{
  "activation": "swiglu",
  "router_score": "softmax",
  "normalize_top_k": true,
  "router_logit_norm": 1.0,
  "lr_router": 0.00111,
  "vocab_size": 15393,
  "norm": "rmsnorm",
  "norm_eps": 1e-05,
  "lr": 0.00176,
  "beta1": 0.9,
  "beta2": 0.99,
  "batch_tokens": 65536,
  "steps": 4914
}
Below are experts of layer 5 (counted from 0) of a mixture-of-experts language model. Rows are named router (the router's row for the expert), gate (a neuron's input weights, with its number), up (a neuron's input weights, with its number) and show model dimensions 160-319. Each number is 50 + 15 x the weight over its row's rms, rounded and kept within 0 to 99.
Before each expert's rows: a language model's description of what the expert responds to. This comes from a sample of Wikipedia text that the model never trained on.

# expert 15
What it handles: Word-initial pieces like re, dis, un, up, g, and transliterated name syllables such as ou, oun, plus South in constituency names.
router:39 39 55 44 65 59 78 42 40 30 61 39 42 56 17 52 45 75 21 58 37 34 59 56 34 74 67 55 74 28 70 52 72 73 43 18 63 62 51 72 36 45 71 40 53 52 48 33 60 30 70 59 72 58 50 57 70 66 43 67 42 63 54 49 29 67 52 77 45 49 75 32 40 63 82 12 54 63 58 29 54 55 71 34 57 29 63 13 51 39 23 51 51 56 20 47 49 60 28 74 64 38 43 53 63 63 54 48 39 32 57 41 18 75 51 62 59 46 45 48 42 73 68 63 34 38 67 41 61 60 33 50 51 53 36 57 37 59 38 44 76 44 40 52 41 68 43 56 18 67 42 58 68 68 35 35 28 35 41 52
gate0:48 74 20 62 61 72 58 24 33 67 68 47 31 53 61 48 44 41 57 45 51 26 50 69 60 67 62 50 36 39 64 43 79 42 55 80 30 45 69 59 68 40 71 52 63 39 52 34 45 57 49 56 13 55 47 58 88 40 77 52 71 28 42 43 79 48 47 42 50 71 63 38 28 59 41 71 47 31 53 74 32 55 55 68 59 16 59 52 37 52 67 52 43 51 28 34 44 26 47 36 61 42 53 41 71 63 47 50 68 66 47 51 49 63 34 43 35 60 62 55 70 56 78 74 54 26 83 69 73 66 52 40 48 73 51 38 48 23 58 31 56 50 37 83 78 44 50 30 35 41 51 55 47 62 54 64 34 42 39 65
up0:53 30 58 39 72 42 52 72 46 64 32 42 70 69 41 41 46 43 69 37 38 63 46 51 43 16 44 38 38 20 30 87 16 54 59 60 42 71 61 45 61 76 53 37 54 58 59 38 86 42 63 33 49 51 37 57 42 67 46 62 73 59 54 71 61 56 45 55 48 52 49 37 38 54 71 35 22 41 55 49 47 44 56 26 51 65 46 45 50 83 36 76 66 55 55 43 81 81 69 57 40 45 68 41 40 69 47 45 41 49 43 43 33 47 55 75 71 28 75 47 51 15 32 52 47 43 58 42 69 45 46 62 50 57 49 57 28 53 70 69 55 49 57 51 41 52 46 39 67 52 80 41 55 65 52 77 30 34 78 40

# expert 7
What it handles: Word-internal pieces (archip-el-ago, Pr-ay-agraj), sentence-final periods, and words like more, other, American, German.
router:58 66 67 26 39 43 55 30 35 73 47 39 55 35 46 39 81 44 68 50 26 23 57 55 56 64 56 67 66 59 55 67 66 47 68 34 43 59 53 52 70 25 37 37 43 54 76 66 67 75 28 51 84 38 44 49 63 68 15 56 64 30 52 38 62 34 26 32 59 48 64 55 59 50 52 76 45 48 69 70 26 55 11 44 24 58 68 47 61 27 44 28 52 28 41 27 50 48 75 44 35 55 39 42 59 76 53 51 46 62 51 40 48 29 38 23 51 46 33 45 56 54 69 78 47 37 42 59 18 40 60 32 77 55 39 65 72 41 61 43 49 41 53 50 59 22 84 50 42 41 58 19 55 55 29 51 43 50 49 51
gate0:43 59 55 57 39 41 51 30 53 67 53 54 32 64 54 41 34 42 62 28 63 34 47 69 78 63 47 46 60 75 53 88 59 45 46 53 53 39 31 59 67 59 48 58 58 62 42 43 28 25 30 25 43 39 28 59 51 15 39 59 37 47 55 53 54 49 66 55 36 64 51 43 48 50 57 76 63 35 33 49 76 29 20 55 22 47 63 39 26 57 30 41 46 44 55 39 39 34 57 59 60 46 74 51 64 59 54 62 32 40 42 42 51 32 40 49 57 56 36 42 54 52 43 64 53 59 72 49 49 58 32 24 59 68 55 27 28 61 34 45 49 42 46 58 46 71 87 58 18 48 30 22 63 39 45 56 87 84 59 79
up0:51 56 54 44 38 64 39 53 33 69 32 36 22 81 66 51 38 27 56 49 59 59 65 66 64 60 71 61 35 57 42 42 38 50 45 23 47 54 36 60 47 63 53 26 64 61 72 44 37 41 21 64 63 71 74 70 55 51 23 73 63 53 31 62 39 61 66 29 42 63 52 48 42 26 58 45 44 47 65 66 61 40 77 53 61 49 41 45 55 52 18 46 56 25 55 53 39 12 38 49 12 44 43 43 56 18 47 46 43 33 36 65 66 39 64 29 22 37 37 63 59 47 39 79 68 88 31 79 62 42 47 29 53 22 74 52 23 32 85 37 45 55 57 37 45 30 58 63 51 44 50 52 64 76 51 46 38 22 80 53

# expert 20
What it handles: Capital letters and name fragments such as I, O, Ne, Tud-awali, fe-ud, ar-ist-ocrat, plus non-Latin byte pieces and heading marks.
router:70 82 49 39 49 74 53 45 32 56 58 67 48 34 33 42 65 63 48 19 38 49 52 59 45 42 60 43 57 55 37 28 35 51 46 48 58 54 67 16 44 23 44 58 50 22 68 50 36 35 55 48 43 32 52 55 39 42 38 55 21 45 71 32 57 50 35 45 76 68 30 39 49 58 47 40 53 51 58 59 45 52 54 63 48 55 44 69 56 59 43 48 77 58 30 57 46 64 56 40 56 45 65 52 58 29 36 51 66 30 57 46 65 41 53 33 73 52 59 34 57 47 28 46 44 33 44 46 56 64 34 72 81 77 39 55 40 31 51 65 34 19 44 23 78 35 14 76 58 48 62 51 45 55 60 26 33 58 71 24
gate0:46 42 54 25 55 50 35 39 59 46 88 44 41 65 65 40 66 29 57 41 54 45 53 49 71 49 46 48 54 66 42 52 54 78 34 32 35 23 56 74 29 36 56 66 53 53 51 47 43 48 72 28 56 31 29 64 55 50 45 66 22 36 58 41 48 52 65 67 74 37 57 63 48 50 67 41 58 13 64 35 43 81 54 42 63 49 59 54 32 55 65 41 37 30 57 62 50 64 41 66 31 84 38 62 30 66 73 55 46 59 51 34 37 29 47 48 63 45 51 26 62 58 69 77 38 28 85 57 76 37 39 43 36 58 43 52 55 31 53 46 59 50 30 70 23 47 42 80 52 20 59 32 41 42 61 42 44 16 21 79
up0:64 40 49 34 23 38 80 66 42 42 61 64 60 30 72 39 24 60 47 41 42 50 48 52 24 27 46 42 41 29 42 71 51 46 37 51 62 66 39 55 45 42 40 76 70 47 53 47 42 22 43 43 34 49 37 64 26 57 42 55 51 36 43 48 45 43 45 33 54 71 45 63 59 44 43 70 60 36 27 29 62 36 64 51 55 24 55 38 62 63 56 45 36 41 38 46 76 54 32 99 36 74 50 54 20 56 49 33 80 36 59 59 54 60 59 39 42 31 51 34 85 60 60 72 62 39 23 47 64 42 38 44 43 59 44 56 41 36 39 54 55 36 42 49 50 72 53 52 62 73 63 49 44 70 53 54 28 73 39 66

# expert 0
What it handles: Last digits of 2000s years like 2'010', name endings like -ton, -man, and past verbs or prepositions after a name: defeated, recorded at.
router:33 53 23 57 45 45 52 26 66 62 44 62 51 75 48 63 52 49 99 82 62 72 60 50 26 47 30 64 31 70 35 30 68 64 57 59 34 56 50 43 67 38 37 22 42 61 25 23 44 18 66 48 39 60 71 45 40 58 69 57 40 42 53 52 30 53 76 41 40 56 74 60 34 45 42 61 61 67 49 48 62 47 43 35 51 49 54 24 49 55 49 53 50 34 51 21 66 38 65 30 37 45 55 30 49 68 50 39 71 39 50 49 33 48 19 29 30 56 51 66 26 32 54 72 51 68 79 80 61 38 47 64 40 32 46 26 52 21 30 51 39 52 63 70 67 54 43 39 69 73 58 55 64 43 53 56 58 40 45 59
gate0:62 57 71 69 53 58 56 57 39 51 51 31 55 72 50 67 85 37 30 42 58 44 42 60 36 19 47 50 42 30 47 50 64 57 34 66 55 58 44 40 59 43 47 72 46 67 61 78 61 66 38 49 50 61 58 57 57 40 61 25 31 73 60 48 65 62 38 45 42 60 62 41 62 68 33 32 49 51 24 72 32 49 72 76 77 32 50 54 25 43 74 60 26 65 43 77 51 39 73 61 39 36 50 61 33 62 54 55 56 35 59 66 71 53 36 56 34 42 35 40 85 50 55 46 53 23 53 29 45 49 20 50 47 63 40 45 36 18 31 47 66 55 42 49 39 75 61 45 37 64 79 66 37 39 40 42 75 68 67 41
up0:52 57 49 36 48 31 30 31 54 38 36 64 58 42 30 51 37 68 67 46 18 29 38 52 54 68 41 65 64 47 28 62 59 23 79 30 69 38 53 54 58 57 52 43 76 64 53 35 42 33 78 40 52 24 48 29 63 52 63 77 69 28 42 38 43 46 81 69 64 43 22 77 38 47 71 41 24 16 65 42 68 70 41 47 45 58 57 53 64 47 26 33 61 50 49 37 59 45 27 53 61 61 38 53 49 45 37 37 57 68 61 65 40 24 56 47 50 54 55 65 36 36 67 62 67 62 47 46 39 43 54 49 17 62 50 52 49 95 44 42 28 60 49 29 55 64 56 50 43 50 25 33 55 55 51 73 20 35 49 57

# expert 1
What it handles: Final vowel pieces and syllables ending foreign proper names and places, like Mogadish-u, Lucesc-u, G-aza, O'Rour-ke.
router:40 51 55 83 32 57 26 47 46 34 42 51 41 51 41 41 69 86 14 37 45 63 29 36 51 44 47 50 68 51 65 48 55 36 59 41 51 30 16 58 51 63 71 58 66 73 60 33 76 32 31 64 55 27 61 46 69 54 52 24 59 80 46 55 30 47 57 34 61 44 46 27 51 64 45 10 56 50 49 80 61 46 35 43 42 62 28 18 43 47 54 50 70 48 69 43 27 72 66 55 26 37 34 46 47 60 58 45 36 58 34 48 49 34 52 32 12 58 45 63 34 56 57 33 64 41 72 61 59 33 50 66 28 51 62 52 67 46 56 38 27 07 49 67 24 62 59 36 46 35 45 50 37 49 36 34 48 75 44 86
gate0:42 35 52 58 42 38 39 34 36 18 45 61 49 43 39 36 48 49 47 45 50 62 47 36 39 07 50 68 29 62 48 67 45 42 41 34 71 43 50 63 49 50 56 83 69 83 81 50 52 29 61 21 39 27 48 54 36 48 20 69 54 52 59 65 53 36 55 51 55 69 39 53 40 20 44 70 39 63 41 38 35 67 86 74 36 62 33 30 60 49 60 69 62 76 53 31 28 34 51 67 29 39 40 38 50 47 55 51 29 45 46 64 57 63 43 41 32 46 42 54 41 67 55 34 38 40 22 59 52 45 39 53 51 85 50 46 40 51 55 50 47 61 38 69 22 44 64 35 19 25 64 37 72 50 48 49 50 39 64 68
up0:30 62 52 32 55 49 39 42 28 33 71 70 26 76 53 50 47 36 34 56 45 32 33 53 84 39 83 46 36 45 48 50 47 42 70 67 44 24 44 47 47 49 47 30 18 60 59 52 65 67 55 52 56 53 54 55 60 58 24 89 40 40 39 54 71 45 40 59 38 24 51 59 37 47 13 40 45 65 44 54 38 46 36 42 37 45 54 51 63 53 58 63 60 36 45 67 53 61 37 35 70 34 64 65 69 65 29 49 83 53 70 61 26 51 37 48 49 50 38 54 43 22 62 20 67 42 32 56 52 49 62 55 64 43 58 43 49 40 49 62 21 62 62 47 66 40 68 48 54 46 40 59 45 52 49 36 60 55 47 46

# expert 6
What it handles: Short inner syllables of words and names, like am-id, it-al-ics, Cl-in-ics, Liber-ec, plus the 1 that starts years like 1999.
router:69 52 41 54 41 36 69 56 69 69 28 43 45 77 65 52 65 67 47 42 59 58 72 33 48 46 45 76 62 40 50 24 25 49 83 81 22 60 26 50 86 67 47 46 34 37 63 65 57 52 41 14 44 72 63 41 41 26 51 37 05 19 33 54 67 59 31 55 44 60 45 49 57 52 60 56 54 73 51 47 52 55 65 50 42 48 41 44 40 62 58 71 49 54 48 50 48 42 50 42 64 49 72 58 38 37 44 60 60 55 24 71 53 53 41 35 66 50 25 47 46 55 40 29 56 71 31 39 46 45 33 51 36 62 33 58 70 67 27 46 57 24 85 21 23 49 41 46 39 60 53 29 64 57 42 53 65 57 71 47
gate0:41 18 55 46 41 74 50 60 29 38 40 42 38 06 46 73 31 35 47 39 74 43 63 31 60 64 45 55 51 46 64 44 43 44 25 46 69 49 62 71 61 51 57 62 54 56 64 59 26 62 72 56 49 35 43 48 69 52 36 58 42 51 62 53 35 26 55 56 27 26 54 34 32 49 39 66 19 35 09 25 28 27 55 50 39 55 69 52 30 32 62 69 52 72 80 28 47 69 51 45 46 25 39 48 75 74 45 60 52 32 35 76 58 45 31 64 56 65 67 24 43 53 56 60 41 57 48 58 58 29 92 21 28 51 48 31 72 40 51 60 31 44 55 47 49 43 23 35 51 40 47 49 30 55 48 36 32 43 42 67
up0:73 49 50 42 35 45 33 72 50 34 26 48 81 67 53 51 68 58 18 48 38 38 36 61 44 43 35 82 41 74 35 80 72 59 60 66 63 38 64 46 72 52 66 34 46 45 69 72 57 28 59 63 43 70 64 43 72 49 52 66 57 58 56 38 40 51 39 10 58 74 56 71 51 33 27 39 54 26 59 62 70 52 52 40 59 80 37 52 53 40 18 57 65 40 58 62 46 27 43 52 36 57 41 47 38 22 37 12 18 56 57 45 54 30 36 46 80 48 22 42 47 38 58 53 77 62 57 40 28 35 18 48 47 37 55 53 22 71 44 47 53 54 50 40 52 67 56 68 65 39 63 64 70 61 76 27 52 49 55 25